config.toml
num_hidden_layers = 8
hidden_size = 160
n_experts = 256
experts_per_token = 4
d_expert = 32
d_shared_expert = 128
hidden_act = "geglu"
moe_layers = [0, 1, 2, 3, 4, 5, 6, 7]
router_score = "softmax"
normalize_top_k = true
routed_scale = 1.0
balance_loss = 0.000241
balance_bias = true
init_std_router = 0.0099
lr_router = 0.00161
vocab_size = 4096
norm = "rmsnorm"
norm_eps = 1e-05
tie_word_embeddings = false
optimizer = "adamw"
learning_rate = 0.00188
beta1 = 0.9
beta2 = 0.99
max_grad_norm = 1.0
batch_tokens = 65536
max_seq_len = 512
train_tokens = 734600000
max_steps = 11210
dataset = "wikipedia_en"
Below are experts of layer 3 (counted from 0) of a mixture-of-experts language model. Rows are named router (the router's row for the expert), gate (a neuron's input weights, with its number), up (a neuron's input weights, with its number) and show model dimensions 0-79. Each number is 500 + 25 x the weight over its row's rms, rounded and kept within 0 to 999. Numbers have three digits each.
Before each expert's rows: a language model's description of what the expert responds to; "gets" lists some tokens that make up at least twice as much of what it gets as of all text. This comes from a sample of Wikipedia text that the model never trained on. Tokens count by the router's weight.

# expert 36
Bytes of Japanese, Chinese, Cyrillic and Arabic script plus single digits in long numbers, ISBNs, timings and coordinates.
gets: "2", "1", "4", "3", "6", " I"
router:467510503440502500467483511497507527477485550541480491529522552542551454498496488478464475544446525468497507512521508513516511510502456510457487487492485554518492482455468498491466537484523518471470499521489492525508492464540476460502497496
gate0:522457508491505495504494489514538542480453512516512463511525502513463464528520486494506492522510525508528503509524459512481482501468479511460496517482496532541514561463441513496512525445522475519459479481490531487526526479546508486497528503
up0:485478495481502517528497552503528501478503467522552503444486476495508508480519514486458504468470464509475494507485508467485449518539534503526498517520480473523457439511508472491491468501502495497542504516526524565480489495487483479435477533
gate1:527491488489497505470461510484499517502493492469509508520533508498469484517490518491522494511489510469420470488528501524511514453458505473507547484465540492437468489476494493484541547504490517514496511513518484517488530522523442477488513462
up1:520495516529461489479466503494495508507481510481503479470511489473516526548471513523449491513503501489480524484485519491504481495513512476477496503488492552529516479565517507559459463508546515480533528521482535484565504499452497505540476544
gate2:573489493528442517471543510477513517501487510501449456476462478551506502553512525537502523480497502495490546500548470503526507476486480520492503487448495485486496523502483474532536525505480448488493477496499517465501533498490532503514497548
up2:534503501522440496488529475471507502475481497543471479520508504567498460576522527517474477510471480467471508487520468512513515526461472500442522471460500523506500505495472474489500521522445468479509503486478511534494510481523478467506515503
gate3:499525467515456490487477501492518476519474562498497500497488505489474506521488470567457500543461516481516475508478495468545519475515508478512491544549534490501503473469508490474475518448520520482491523518540526468508442535506484514524507532
up3:513485482518501448527482529535543492527507545530513506472492518496427517490502477480498458526470520466482490513518493510550497466511494488471457540522533521538472520476490510522502526498526461493505539500495475525462464541483451456546482491
gate4:534482504503528542473521529527469451479546490473489487523480499522473521484485498433479498499495500460495511504478493519511466482494509513497528487483489503495464460489495473514502443496483465503470530516461481504548483483502467546484488465
up4:518434509478497527511477476510508552540476537507472498500477486489511491539501495558483525501500495538475505536521472518507494460510550514510435495472476493497542493539490485499496515514525529470574457488509525448517482539493526466489482507

# expert 3
Word-final or mid-word "an"-type pieces closing names and places, such as Declan, Buchanan, Bachchan, Wigan, Angeles, London.
gets: "an", "on", "le", " He", "han", "ran"
router:520485513526498493482499461509503482529499491465497480524543503475577556513479523519486451483522496492480512549482497485475538499497484507530531500475520477507472456515483460483497532527455521527522523519467527491508480526502504524444488506
gate1:526546499506501527502457503518455523481500480469537494466470508532493502533519483525496519534515505486529504516481476528548462483479501538485516485541496486527492505470511486518519489535511536475453496479482476468474514529474504534508500531
up1:514549464535468495518508488521468506524492462479516525512525498500490511514496457456500506521489453530499529501474505510510511507502476502498502538502461471493470513524506443512506498552480462491501545514427476542461489475488517470482493517
gate2:520473507474505479440508469492525511526509493483503551547490482502483503523499507480545499508514475485527513515516496492491518508546474524552479475496551502548480489541511499510520502518501479527522478520514530482538497504506465483471512469
up2:509464519497492470494504485494496478526475486479488561533509475482487504515521512457548490517518511514504487497489495521474525517494493484541492474500562475527494506600520488490520508547494463499538504501489461487506492513497444473462515456
gate3:532455497482528496501482493518546511499542501466483493473502497504507543482514506474504537469493473519474522525496508533534504456489494518525519477474496492553501531461490540498472522452498509519460439497497527506471491545462478485529533505
up3:498566546522516502506494497502502457488465487506496527525489509517495493560502469501492453514502518488497486489521501518466515525416506543464476525505537511475523468472511495540518489511549522507508495502507515459523539485468516518516497514
gate4:522457508517533505484487475512470448506509505489531519482498498502519539500482483494480525535474480480507509510501497489508498464482499489527542535501514481507490494486514487503514478510491517521443522521485470508503483505487558521522479538
up4:510476446453520467496513499499488478511477503506453503535511497525490475498504535487574510482519500559481511481522534536518516527549537468513457489479505462527541536535480501538491523514445483481515476485524485477502541496496496472480489462
gate5:459512481468470464472511480522523484470540486489514527498521481493503470536505529530502460505466498485476524508513542492551520463493458491492479537489490525530505489500474524480493488514495467507557512512450491448505452524534485513463453478
up5:546530485555479501508512492495489525526466514503527473470479470505499491458512475510503525492503513515516524453503441493511464485527525483526519489539484486536457532479535483516453450497501488506481507515506520574479493472442505495501514476

# expert 55
Single digits and number pieces in tables and lists, such as records 0–1, percentages, coordinates, plus dashes and dots marking empty cells.
gets: "0", "1", "2", " ", "3", "4"
router:524477504468506487456498489477532514501512486491525465472482514465513447514511514486504502472488503468494505479559510466499530505497495451462539500441516519454511485505533475484478491488493490490515561453480511538509511515541487520478510525
gate0:493487489474508482507554485495502446468500532497489511495519456518534561514482509506485519515493521516531526525450533468453482496516529536485498541506447492538540510508478510498510490500518464493537515507492531527546490546477523488477486480
up0:496551527474559514458534514479533526522480470501507551490505526473517491485499498449493542514444494495517503483519474504515519447511479512508461469533517478517473489519477475514500476493409504469517525532489549515516528499493537501480461498
gate1:475482480505558575533505482496533491520501501471519513537488479461488503542432508471489487510531453528514479500527489462472477494495478532498517490493500469516453499508480524458527486503498529495500515492495527480503513498472537450526523485
up1:476504530525496487512525476507512496495515499545508504480508486478489512470486473483512470563500485489506454491495537559528468523446571526510524447534523546482498493477489528536488511505515524526502490506575512494527495467506512553518512550
gate2:508516486503479516531489483511501505485487513514495524476460496521466521511487479487476480502484434469509537440504534512486460512554494517504528481493522537483514512483471509507531522478530464537513501544522507505513507469503526516537472507
up2:487508477535487515506509537507498508480491519528462447508543534508480495442507492506452494495513526501461507489487496500459514509509487483505487536487529506522482513520498465502469491490557524518497516504472542503517475501495479497456580471
gate3:511509434499495476486465527546491516496483487454481496503506515494487508490504521481527455485497512517472478497468519461510480556522502485520522527477516452487508487515541571464568505465468488491511515497514428548499531527516487503502474488
up3:495532484490508471493527503508538521531514460521499504546503492475500472480493452485499495506513529502512500525477491505455540533502472476521496493478502465501526485427502515470504545486506467528444488474517557499525513487510521518505508477
gate4:431488517485508477508483516509486470518475483526481539497506499505518489520515519507492451561541518523479499494517518469508472488481533474510451526502472482479505495476483525552496484468512488499480519529524522476464564523490471477540545508
up4:507474488489504482482506464498495528539445500481510468471489477475498454501470513498513476533502496514465500549519486486537490534455469473499503481469502463494500494474536498473492502468494514478463483548525495507528524545537449483498522507

# expert 32
Digit pieces inside longer numbers in tables, ISBNs, coordinates, model numbers and years, such as 978, 100, 1929.
gets: "5", "3", "1", "2", "0", "8"
router:513511492551476477475476512478490511487511546543524465460463521532501452504501507464430437479484542471491506507473480509481475544496490486475500481465484519537510484483482502487463502476546494479482506559514454511540485496473471472490492501
gate2:466464485504521485499532533535458512459450502519486480527562535537486497493489497515493559503519481502496481523506524476445522442509477522520480531532502509512507528499525527510508442512496481489470507476491547467476487527514501505512528468
up2:454479494501456530519488508519508486481507484474521510490477514456517545515497468516511480491479490523517530462502512450513488515480514486492508530511538463464486472533496508489513507518477534503535536505477508503503493453502520497520439522
gate3:520506511527534494566482489499507518504508502493516472471531493471473497494474491508488502515486513491491488486443509498493492464504467463513492495537474514485493497557460477510502542485530507493546516514504490494544544475495533487497494518
up3:501543558507474465510471499519446490495544514541497498539521548500498511511483514491484502525525494492483540495487555485482488526473498505508537486550511468501486520526514496508510504482542540509513476503498500524507448533474494538507512480
gate4:504490532527508486497530478475497518525481501501485488535450487497500477506467515486491519532522491517541521469517493526510509489479458486471508490482539509465480491538479542501505461546510527468487539493504494518431510500481545481475486512
up4:476490557551493515515500523482511468467529528506492510535478480529505502518516482549484488482499514488464473543439481493517541481498510479507493458494479479498511519484480505539518477516511457497493503532522501532535469487501515485502469495
gate5:484517539495482481521461470502508531484510515539493487473521508474549511556492530474517504524500495509478525513546467506520462508514476466513530481468491528529512496502494489469483494543487448471526469524471505544510444496480521487446457543
up5:474513522498511523546466522510464503500487513476509508509510523486529514535478546488488480459509507476506449530508509454522479514515496523496501460486535459505507486503496493444496475531499461490504517514493453536481502480473463494461481513
gate6:518527496494501500540505507476494465511539499478530565499517503487464481508463453483490495512491482535502504533514559488465483500510493530515496497591502470473505548514514519517486484463506495506482463489479479507495488502486512518532494480
up6:476487472480478493455529522535509539514499462507465444503501512504552520505526500544518531512481507475496536478504489492514521488509486488506506538461517510503460502480512535495526536508477493504523561492510530496466489511522523485495511507

# expert 6
Concrete or topic nouns right after the or a, usually followed by of or was, such as album, song, church, statue.
gets: "ie", " work", " film", " album", " song", " book"
router:509504517531569486539564520509522518508454516549490489517500451487540504491531486504503529495496489463503509501518494478503539519537496465538511463505516498486494509488499489493488468503530462487481470496555470526441492538516491524531468468
gate0:512478463499521509566504493454524502521477515527512490492479495521519493527494450489500560474490497479499480455523502508494478483493463462476555438506494499441498474496509478461504520543518525496515518464535526485488487513533511487518485493
up0:456493517503512477490476486545482522469509502512420536489521456493487513479497468536461474503505497512479512489509489476474514513503468497504529507473431493532514513516471568486481508506487493496500468498508485501505474481507460495506513510
gate1:507437492520495505512508499484506526523524573490462539456572506484523510479475501522540483489489502502468485501477512538432472523531487465506503469501508477466515523437494517486495486480493505534492479479498525454483453519481506541538508501
up1:499510510507486499516479519463491539500468465511522487520456534522504480450456453519505510518495503516495498518555461482529496476500461523479540533486542465530500479508488481522492484544508517509559490526492471540477515449533535472517551494
gate2:574497514500515523523537504480534489511521515518564464458470494494509503524511445498497470484518578484511505506525478486541520486501519529515481498476484458495498528468522462497520482466487488526536501531466472515495487528510479498482533508
up2:525537547523531496533498484505484510488477535511495511508510502501499502497522472510531475477475488486511495511504532492505481514542496483463527458493487508490514506515496448519510522505533511544531507507477485488548520503518532495542501497
gate3:522497480543524485517501486531532486474488450526500503487492508480464506484533551527454519516502495499556542498467468509526521507540554516479514471500530501471520496463458539479500503490472507473484485457478495475490455501493481518465464542
up3:489542509460479514528475510445476506544486549472472569514531523505517503473515509469528515476490513490475513500510511485535461478452466484479471496543523480509475519531502468531483536516509492502505530490479505516514540507485547486512493481
gate4:500451511530501508537509464508504491525495469511522523473503513513472550476524482519472463494481505513481463461506522446520501510505471463529453472505538504526495500557505467522509463506459490489524504511480475490498509462544483488493550490
up4:494511532489486499471490502488476498498521512510543497497466541503534492531511526503544500485487460519464550500520465491515515469547505538438528534484469456506523500473526511510496560535507518511514497500493476523530491512478489493542525504

# expert 51
Subject pronouns he, they, we before verbs, and the second piece of compound words, such as work-w-eek, fire-c-racker, Corn-w-all.
gets: " he", "w", "–", " they", "t", "c"
router:506508492535510495517491483527492532524492502517520505495499517476475519477528487476494485521519467552510484497499470442494520516568491510487505429499494479523493517526454481505469525524518486451496506451519485507489475502475477485504563477
gate1:496491506465487471505505507515506525472480462455489474497545454472476507546547484557459478470462504476464494497487444480490508544511498493500533495454511526537519497535490525491470517506511511494500517478476518508477515520516491497509531484
up1:513551495518503533496499509479468510474532549531480501480462476498500491489514512458513531479520515507507514517470544509535478491499516497516442499521472474499458495492517479511501490481510538524456441487496480480523510497468523492484471508
gate2:478509537534544476463525480472482499500501490498486497504486527509499557511513483538475494502532500490504520531489470481506489489513551520470517504495468473490546490540497539444481546497473470479453484478501527518490470507526477519498539445
up2:468517532518504519513545472469500506546527518488470474496510506520547515524493487528533490468487483512513498457521501480456460513494532483543473508584564443509508469527482471470526504522533466516528530467487514490504486499497522518465508509
gate3:484513533511490493499486479495466499556511514484457519521516511478522489498517474476478454468496521525524485534456507480477534518472514483495548492491510467491518445501482453473481501477481482524523496489517493455517558476493500467486516468
up3:489482482519499497497500509496488464477514483537475490528509556464453484498511549491525505464533511509478534490517495547537495508482500530489552465470482496480526526535534478480524520491505535496558448474480503498510502528544503540511515475
gate4:516451457503480509485512489499496512464456487475514509509499512486484508474495524505493515537528486518489514489524477515474580468500486473532510476493541495475502538504494538502473486463469487501477465477500499525491499474478494498509528533
up4:509474473523470519490498501506490460473501477518547515455494511477460516483505466449495469529492506528514547515476489498510481516495508500503485499518527498522556503519530463527531511499521479509530513501504472488502481474435477505471507538
gate5:513469550505485482453458502558503516477501459476521451480546537536486537508541474480458506466471506499535469494537488486530463543493527484531522521454522476523538473511501503444494517470473523495541493512541526471504483509514515465478531489
up5:496505486476488525514504527536520499491507488538515532505493540483490545469476539546468536515512500450508546533533484531508491519505522528462474522495444455485495483513467466464552519492528505516488513511493506495483491503453459518495474544

# expert 25
Periods and paragraph breaks ending sentences, often match reports like "1–1 draw with Columbus Crew.", plus table-row ends and conjunctions until, since, where.
gets: ".\n\n", ".", " |\n\n", "\n\n", " until", " by"
router:496471467545481503522485514507479512478529530484508489470502489479474503490487497461519489459462521459529516524496521475481497504529510444510487491520498508497483487475517504485528471497485531514528540459565526453523476511495525512483530497
gate0:492502499507531448521502493503531546499522492499493485497520501512517463481441436496512522519489515471535507486532483484484501449477454534501489491485519431507466510466485493484505489489479486494512474472521502470480499546470467505505485499
up0:474473460506514468538493484516473538474537496495494481503546458559511538492436536519535464492514499467518492468538518463506492459512492449502491514538499522498523557452526488487505480555494505476536530495526500492449511539470509523475493497
gate1:475477463494477455469470497514484503522471468498501505486494499520535457522548506492504476486515463483531501543487484487525525483471526527460513549498497461475532509507508491511508539460511491489510541503515520555493496505467502496507495481
up1:528490546468529548499523513499508540505504493513497527496500503494493532483458515512487515491512489520489502480531519521466515497495479485532517467493491523521481504506452460544497452520478452491511457513476465549493518486547495475481456495
gate2:530526477475494516448506506490523504497527508513498495475476514439491494493553473484457522484521473495522519507525518477492510512493520507515548503481487517496471485483470481508489489461505469484493452502524486503523483503547510516496516524
up2:544506485495493520479502497514516508509537507530501503457484508452483506472546496491436518486529475490507496503525504472489486504533547474502558514509501522471492510472486509508492485507493489493537502495539495489528479502529498499479502505
gate3:475485496522511467512478505532494554459526460520463509535458509529472442527450490495488467473496495468529482504486496526479495493514504485477477475489501528536490521473477505496482467505474521490485487497525509475494501508554541508484479494
up3:555460526554501513506511502524485476514486502502502519497490514462514453547495509499489504512439470484529496502516484507503529485494506514465483441506518472510507453483482474525486477467494484542480475486488486487505515480501492468499517524
gate4:461498512526509561533489479476536505499524517516490526506479510491510485492473465481529495441532467509519506517520471467501502510513490475494483499488476460474510471478469486471509503485501491469493531480486470560497484468520480459485467421
up4:521481488553527512505468507489487480514555485486473516511523492493517503524482488518490490500498572477505498475511532518474470495550562509506485454478524515509466501510547442469534500512533485495470521479522554485492502505510553560532498469

# expert 57
Surname pieces starting a new paragraph's sentence in biographies, such as Mann, Matlin, and dash bullets starting list lines.
gets: "-", "i", "a", "y", "in", "o"
router:534500524515479493546529475498565466511516452521500559521498526480494539485508481486488514461496509466528522496493512509486492527476510507478435500503478507510488519487487464574519514493493519531503544543518512472464479462503498472539487500
gate2:512484466473489503522472474542525534489510504529469484487563494483519501476484464511466538538494551504496484497468522522512509488481481433529489513521540503495537506465510494498497500508478473540470517472542479476473464497481505489494491513
up2:496493484549524508489553507537510521530509531517466497520504511460534419502543442514507509526500468516526511500518466490508489479487549517498437520545473470514497497493502501517475519494497453484520534508555481515527509494467463496464459498
gate3:523491510509483485472473513509526531496530508544507471489519539540489442535482484481496481512512549514514483539506486534507502488472517517503521495440482494514522525529494549481507516500530501501494501498478461555463480514505500523512549474
up3:531474516459454516512487479509497504510508481480507518527450493497477505479509473499488488491539482467506485533453497563517468547498476546472482487473500477514520510475499521489525521497487511531488478515476505494463518516507515486537533479
gate4:488500488494511535518481485532450545531533490499517525465495481506476471509528504502455501474486434496459510508556527461503474480495549501505515512506498534485496474437521509513528503506488479516538529498474492544537461497520511520506514518
up4:476538511493493478483506514528542504498470520511517453508519543471494504536460501497530489527520515492524468464514531521490508479504508496522539497532471476494480519559469482468477474484482505456515514499503497474501527519461461489459505498
gate5:508517514508504494509462476526519496504485463477543472490489445503543483521483561507512484465517498513487466526574490486510465493519508496552503505509473514541502550523494472481479526503488539523480483500479457499479498488514484512486480494
up5:481537499495500503541480521509524474498504466468472477513474521520498481491491562509459510493493460529458438506491507519534487561493498543483526490526471480490499473515456479469496526496456472503516477522493503478478498514519485526490481492
gate6:504504500536481485519500552495507463552532515524547527482508519520486485524510472464509493516524470527491506475508477478512470486489515459533467493513467479487494521516574450513485478490469473527482506489462453522527492576501472506490510502
up6:519518492487510496459495522471499476489509522486540524514537505522497517496497508490514506498529485507487477469545507525493513438497495497496494505473470461559452484496518507481478494495483482485439532480485521491465470480475520504463510488

# expert 50
Subject pronouns like It and He and common nouns right after the, such as city, world, song, term, and theorem pieces.
gets: " He", " It", " it", " he", " city", " world"
router:496532461460527494507508514523507502497500493485537477534512484506545451538492499486503502478523460471499489488521467483504500478471465497528514495500492528480475532499557494500463474520543497482530492480521515522468505490485486501501475510
gate0:507491491528533535506528535482468506439503492515424563482478544516516485516473461466498510520501468495525514488537490479535494507491494488488505500524469493476481472495422487475450471470496505535498503489526494534482489548516482499503485474
up0:470502523498487432485501447536540505520526472524544487526490516474494530511537517549453519538454496475529511479461509509512504537498474514473506488516534480481481489517530507521513536531513498471520487569482526481492550458519525482510499515
gate1:487521523481442467488523512484497472515493515468498486501460537476506505477494490535469503527524545510517527522517500526567524490470482487524508488495478500456495480546524495472481514492486484493521471491498537521504517489497489508452472507
up1:504477526551459532526492522518502515544501512513553528478475471512496528486484542470508485484510500523532507464483494512521493508472537476500476483538512504517520477478528456472478513448484480466524506481484516525476500457505477459474521527
gate2:481504495478470473482465533512520519467481475487516487492479526453481513518501489531470463512471428486515524492516502479483520507521528465501504493463460498467526503459479507458476504488507476504522450541505476525484447482510486486524522562
up2:523509542512517499486510469522491496506499479511531485507459515558513476503482483471480487491535544486517502524520520553542524482494435504506442491477518519503496509484490465508502526489498505441470496438502534506496521533532546480485484472
gate3:543459484460496487498491565526524464513523486487493480524494501518525525511515503531541503459497452470536472480494484511486495465484487439497509471491525494507531521526519533493517491549463513510451496502501484488525488501529495533489467490
up3:471467529554471476523526487477448481550501533481512486497506501502519485509507505510523506499507477503517494505501504502548508478476476466467474503540541524489509477532504441504480505488489483519555539497464496525470475494506511512488512480
gate4:504451453529481492525506510512479541484503501518528468517513450445524507499463500518518508498526481486511493488492490484545483531518505471545500496531492516493480519462524488484470482480500500480520448494494503484448502475478478451449475508
up4:498520527506484528515483497505490494511491544486520517520547451471496485477496499544484506496483521532474483515516491488518535517527505506506532536505497513490493495520475519488514512499521479471530478460452492502475494487479545441469513501

# expert 2
Prepositions and conjunctions opening a phrase, such as to, from, about, until, along, plus word-initial wh pieces in whom, whilst.
gets: " to", " from", " about", " after", " h", " wh"
router:536514485493482490515504508456477506518452540506526458492521474487524467509521460502539510525498467521521511481529517528476482526522532503507460497524483524486497533551534485508569483536501544511511507475511505488510497490498506511508536535
gate0:476496531496503458527473515452507480544503457526464500508503509444524522467522525475514487536473508486565455502492513523510498526498532494482510510488535513450476508519511464539530527507507465507531445499568490488530558512513503543536496565
up0:466524560506488466513457518467519486517479493506457484515514527427495529479506513471496484531472525492509471484525523490539502531507524497485472534489518527485479487533528460546533479518481505526566486490543493488533529486508490551502488511
gate1:470480447503472509482445452529518490483488516472476503530462518473536519556496472504528481528504496497471512506490530470516501488442490514446514542512491505511482477486505504472503525480513543491508545531537510488505517478538476549564510494
up1:486482523487511521490514524438533483487502504485507470525516503547502520494479529479476495510500527511524445496486464485487505479550490487529503473492482491506482534524478472513512465506499493525477415495493517487486529527448529515472455487
gate2:494422514493488475504521472479460515541480495529422476559457505483479486459520529480512527506490495489486510478506489465521485521487482494544523513455521498497478520537479513495532468486480525511537513530516498469490514535545535512516509506
up2:472542550485504517475501468492516544477533476483527505485507520479534492496491518489523490501515538524512474531518496486499538485526505531496481476493464510509526512471494479504478526530508518498506534467483457518462455472479467483456541477
gate3:535515507469520508445502537527483507498476518515497496512490502499498455471534521530501490523508487519490464471464452472503535518489486524472548468438500485507483488516517539450506489514511492493503458482470501516524455495518484518485512523
up3:522528512473518511473486554527491497500435474509480470502513513501515457460508521513493498562516491517475477503456480495483538521471468523476554481472481524497489495509522510482503505525543493510508460473516499516555492484512517518516515506
gate4:463497504541467507513496458452495487478488480485440538514484471471499537449476485507534498534523464459462497512499480498527479458509531476482522517514528526498489502495477511559513531531487484477514489527542437489513534494492514504519526514
up4:544542541487489508528528523530527485543494495493546472527486526486510496489527518513504524491522510582463485498510520499493494482488492562459463472497523503511495511516486491463537477499541500495509483493492524520476486487502517464540508498

# expert 7
Prepositions and punctuation linking places, mostly in, of and within after Location or Region in infoboxes, plus across, near, along.
gets: " in", " of", " ", "-", " within", " /"
router:490498498500519505478509488513505495466478530474486509492508540561486497488476492497494492523505507550520500511499497539473575529507489445500460498495482473493499432453482511443536531512502440507465486498530528502500515488515552480532470510
gate1:481525462526531481488532569552477495485444521508467502507507516471503466495499505467541500510486479518501485476470455504458509520460529488507489530505494508508501471483476455492488529527494486484503517487486473495506490502538508506536489485
up1:542485547453506531520468483463515453513498456515527477502475505508485478507481491488506492482496455508527502548511444500513486478502506522495511480485510503517504480475489490493502488506476534493535483532459438487483535494457511472475515488
gate2:495515475451477504499445530488507508529442478513429484478480504533487544498498491498517485486488523513428511445506469510541493516487517485553550523491499491508498489475485472515489531502517485501531473505510505492532497535512518498532506491
up2:514503499447529568495536504530523464521520464470490449555464494461476467513489538536528514448523496489466481525503475585542530505460478489450504519489497486508471485523506492479523497494497480479512460487516472520510523487473522489492480514
gate3:553507515506504540499480526519506523520493511511500499542523539540502475524479471456468446505483493527529483478477447536497477489485506483535517480483507452495503511492501532502470530512524480462532485516496496547463487501503526548482490475
up3:486513519485507462463480502522494548522531491495437495454477495483486535474537496510476499506522488450469527526466515456471514493493465477478526547493491518498537516506483525514487489520492493495463505490524513489499481493488460461514475491
gate4:476462544498503499481524537495492515493501512470496507486509548501442501509519507532464463536465488504472491523495494513505485527507532503490511496452540505549523493520492470534493504505453513499491514506492509506542505463467498518499503514
up4:498479527468520508493537527471527513486525510463497458509493493477485494506496508524485482507481514501513432475544528503508502502487530498489483491502519468489501498490473454504539480470499489488481517502519516471539497465498516556503522508
gate5:508498475511466512494453521469463507479452526493491494476522522553464501486554506515470497533480496516492478464496522495458502491499534453542494512498479515514541492444481524510488504478477501485471510516505517479535484522454511500523495505
up5:498505511500476497521490524486517484494486521499493514524491482511500527500448534497471469535503454535567483502499501498478499518495448492506520518514509496483494497482487523498500479509530440463505485489483516511472532501431510527485524483

# expert 24
Final syllables of foreign surnames and given names, especially Slavic, Indian and Central Asian, such as ić, ova, ski, ani.
gets: "i", "a", "u", "an", "o", "ov"
router:500464503493479557496503491530456468469471485487476492506561543467468507500475453492467477521462528497513476522469502468501494536498538527492518504466540525514493540493459482488492525475480538516519541527511539495489498487536487538530503533
gate2:495469501515553480448526472530494522492529493480497468495519540535472527473463511533476482503469489491519517528522478516476495505541502496512485476505518516489512468471494521482553524469423497495527478490519523485505488512487498517520472503
up2:500498437532510505529449456500480540485504523516518468517495510498489514493470532509454513523484491473456532501495502465530514468493499484496510505484519514502520518447485511509547506473469545445509482498496498502481449522478474473479468495
gate3:482465521547449472479502514479502528473463506467435505521514513466496517469485507475503472496514531514502470470503487519459465501411515500474512540508528512538478502506484466452502500510484498494477510508530508479542512497490522494505433483
up3:456510481552501502519531520478551479498490497441498491477520524484520505500513477519495497517499512541481535461506479518490506508494480506479488512560505527478506424508501490475454506520506517544491525506524514480491496492549510485465458553
gate4:491516538532474507448477459490517503491514489498467508510560470452554518496506481487505508526481473499462477506498511505475493536492508493491514470512479501483520521479505475457518501465465504458513548492528483438553459503520478497480473526
up4:488515508518483515469483450505513494550502492493528478521507529481543536472523550484522520522534522536525455490499486478499563516498522504509555468512492484503458526472498480521530499510465508530499486496517508514514506505495483493550504515
gate5:517517471525498459525490490470506493484466470466515497515494526524554511496466487418488459527530491529490456489523470493527488496459464485501477519470469503504473505530479457496505479505485505463552572500482491530506494486521477506485545474
up5:428512478491512506473523549484538544489486538483498487476472510505509459495480514478519478465477495563499508510497471506527508496476471515461486485476501467533483500469488486517464502503514523524499488498520524499507507496478498493509563516
gate6:447541482474536503489522493507486489497515486467477471471520452481451470505511477511516474538455452527504497514506490514497480536517502478541483514488508465470472513498533493478470519505489463495526513495531475508487547489460532485521493529
up6:546485499487484519497496497471495486463486483509501488473530503526547516515494498470504508500500506491476504471492446484500523479500506528498531462505485527524526548491506470538488504521514510489476501503531495451454486481490516547510493529

# expert 12
The letter h or h-containing pieces inside foreign or transliterated words and names, such as Ibra-h-im, Diarr-h-oea, Bh, Sch.
gets: "h", " H", " h", "H", "ah", "ch"
router:529463493527504519487470513443451500456515467490502508517460569485506528504522469495442507527541484501521497508501501489535461533513481483473531502512519472490487487498526485480476462497502485468513505461522473480540491536541488531488529537
gate0:516474488504479510474498497488474440511564506469506498491487513515502537489479470516486480534525542513479509538504530498488491500520493533500490503501506506521524488449476515489473540523504495504505487483499456521512480518537485544491530455
up0:483453468499535506489502500482484465525478513475467516527512496482512514457513482511533491505497470470499460505540497473507491538528500508499469454504496477510539498502457491520510486480495501522507508493502486519474484502508540500512485495
gate1:486472484490468509509506478489521522478502485492500490474498478476485467502511520516495515494468495517464486500487532518505472492518503493474492508544521547470466472498519453482477525518494444469486502473490518453535446474514483500472501530
up1:496479499486486498528521495486501544498512507471487502467469485510561511531528477529506508475471497534490514489479500531501510465493502458493519463500470471465513549520520516465522473503490495494502456484508538541495481482497515535512515515
gate2:533498513546501518465491497485503499527494497493503527488453520515525522468493484506451498526513503562506513467501501486537500528442504525486525515523531461497463471590490505509472475482487506496509499502504476521524531529503499497457522481
up2:538528528506532480512524534540529561515517470505518479502487492523477530494488494458487495481488519501520464489483461523483513480499514527544508482469514509509495492485533510513497517456467483490519486486466502485517513561524483514521536486
gate3:528431482523513460467488510506502470486535483512541518489453485498485495477500478512490502518480576463489488497473535548482508549491487510494499489534520498509537514488536479481492518468514479497460535442488489483529515540505497522471491461
up3:509508520524508479496488485483512466466491531538493533496526506510509488502501514525476492509530526462490574509533510470500509490491514528483478514487522502509493486560447537529507501498532492462545498523535451478481480486489507507524481535
gate4:480488531518484473520460450414490464504483516473453532500472518515513534517493498520479473496511480477462493504537546507482513486489503495526507504528529535479507497489482475459510457514541511515501507521516477467525487515528458505487471515
up4:496519470491494483537515465484513500473499522478497502512513510507483474493489520500465502486555539471477531524527493502485528481523523516529516480482472526503544494475491542507502498494501458492516479475491504515477496552500527475504447531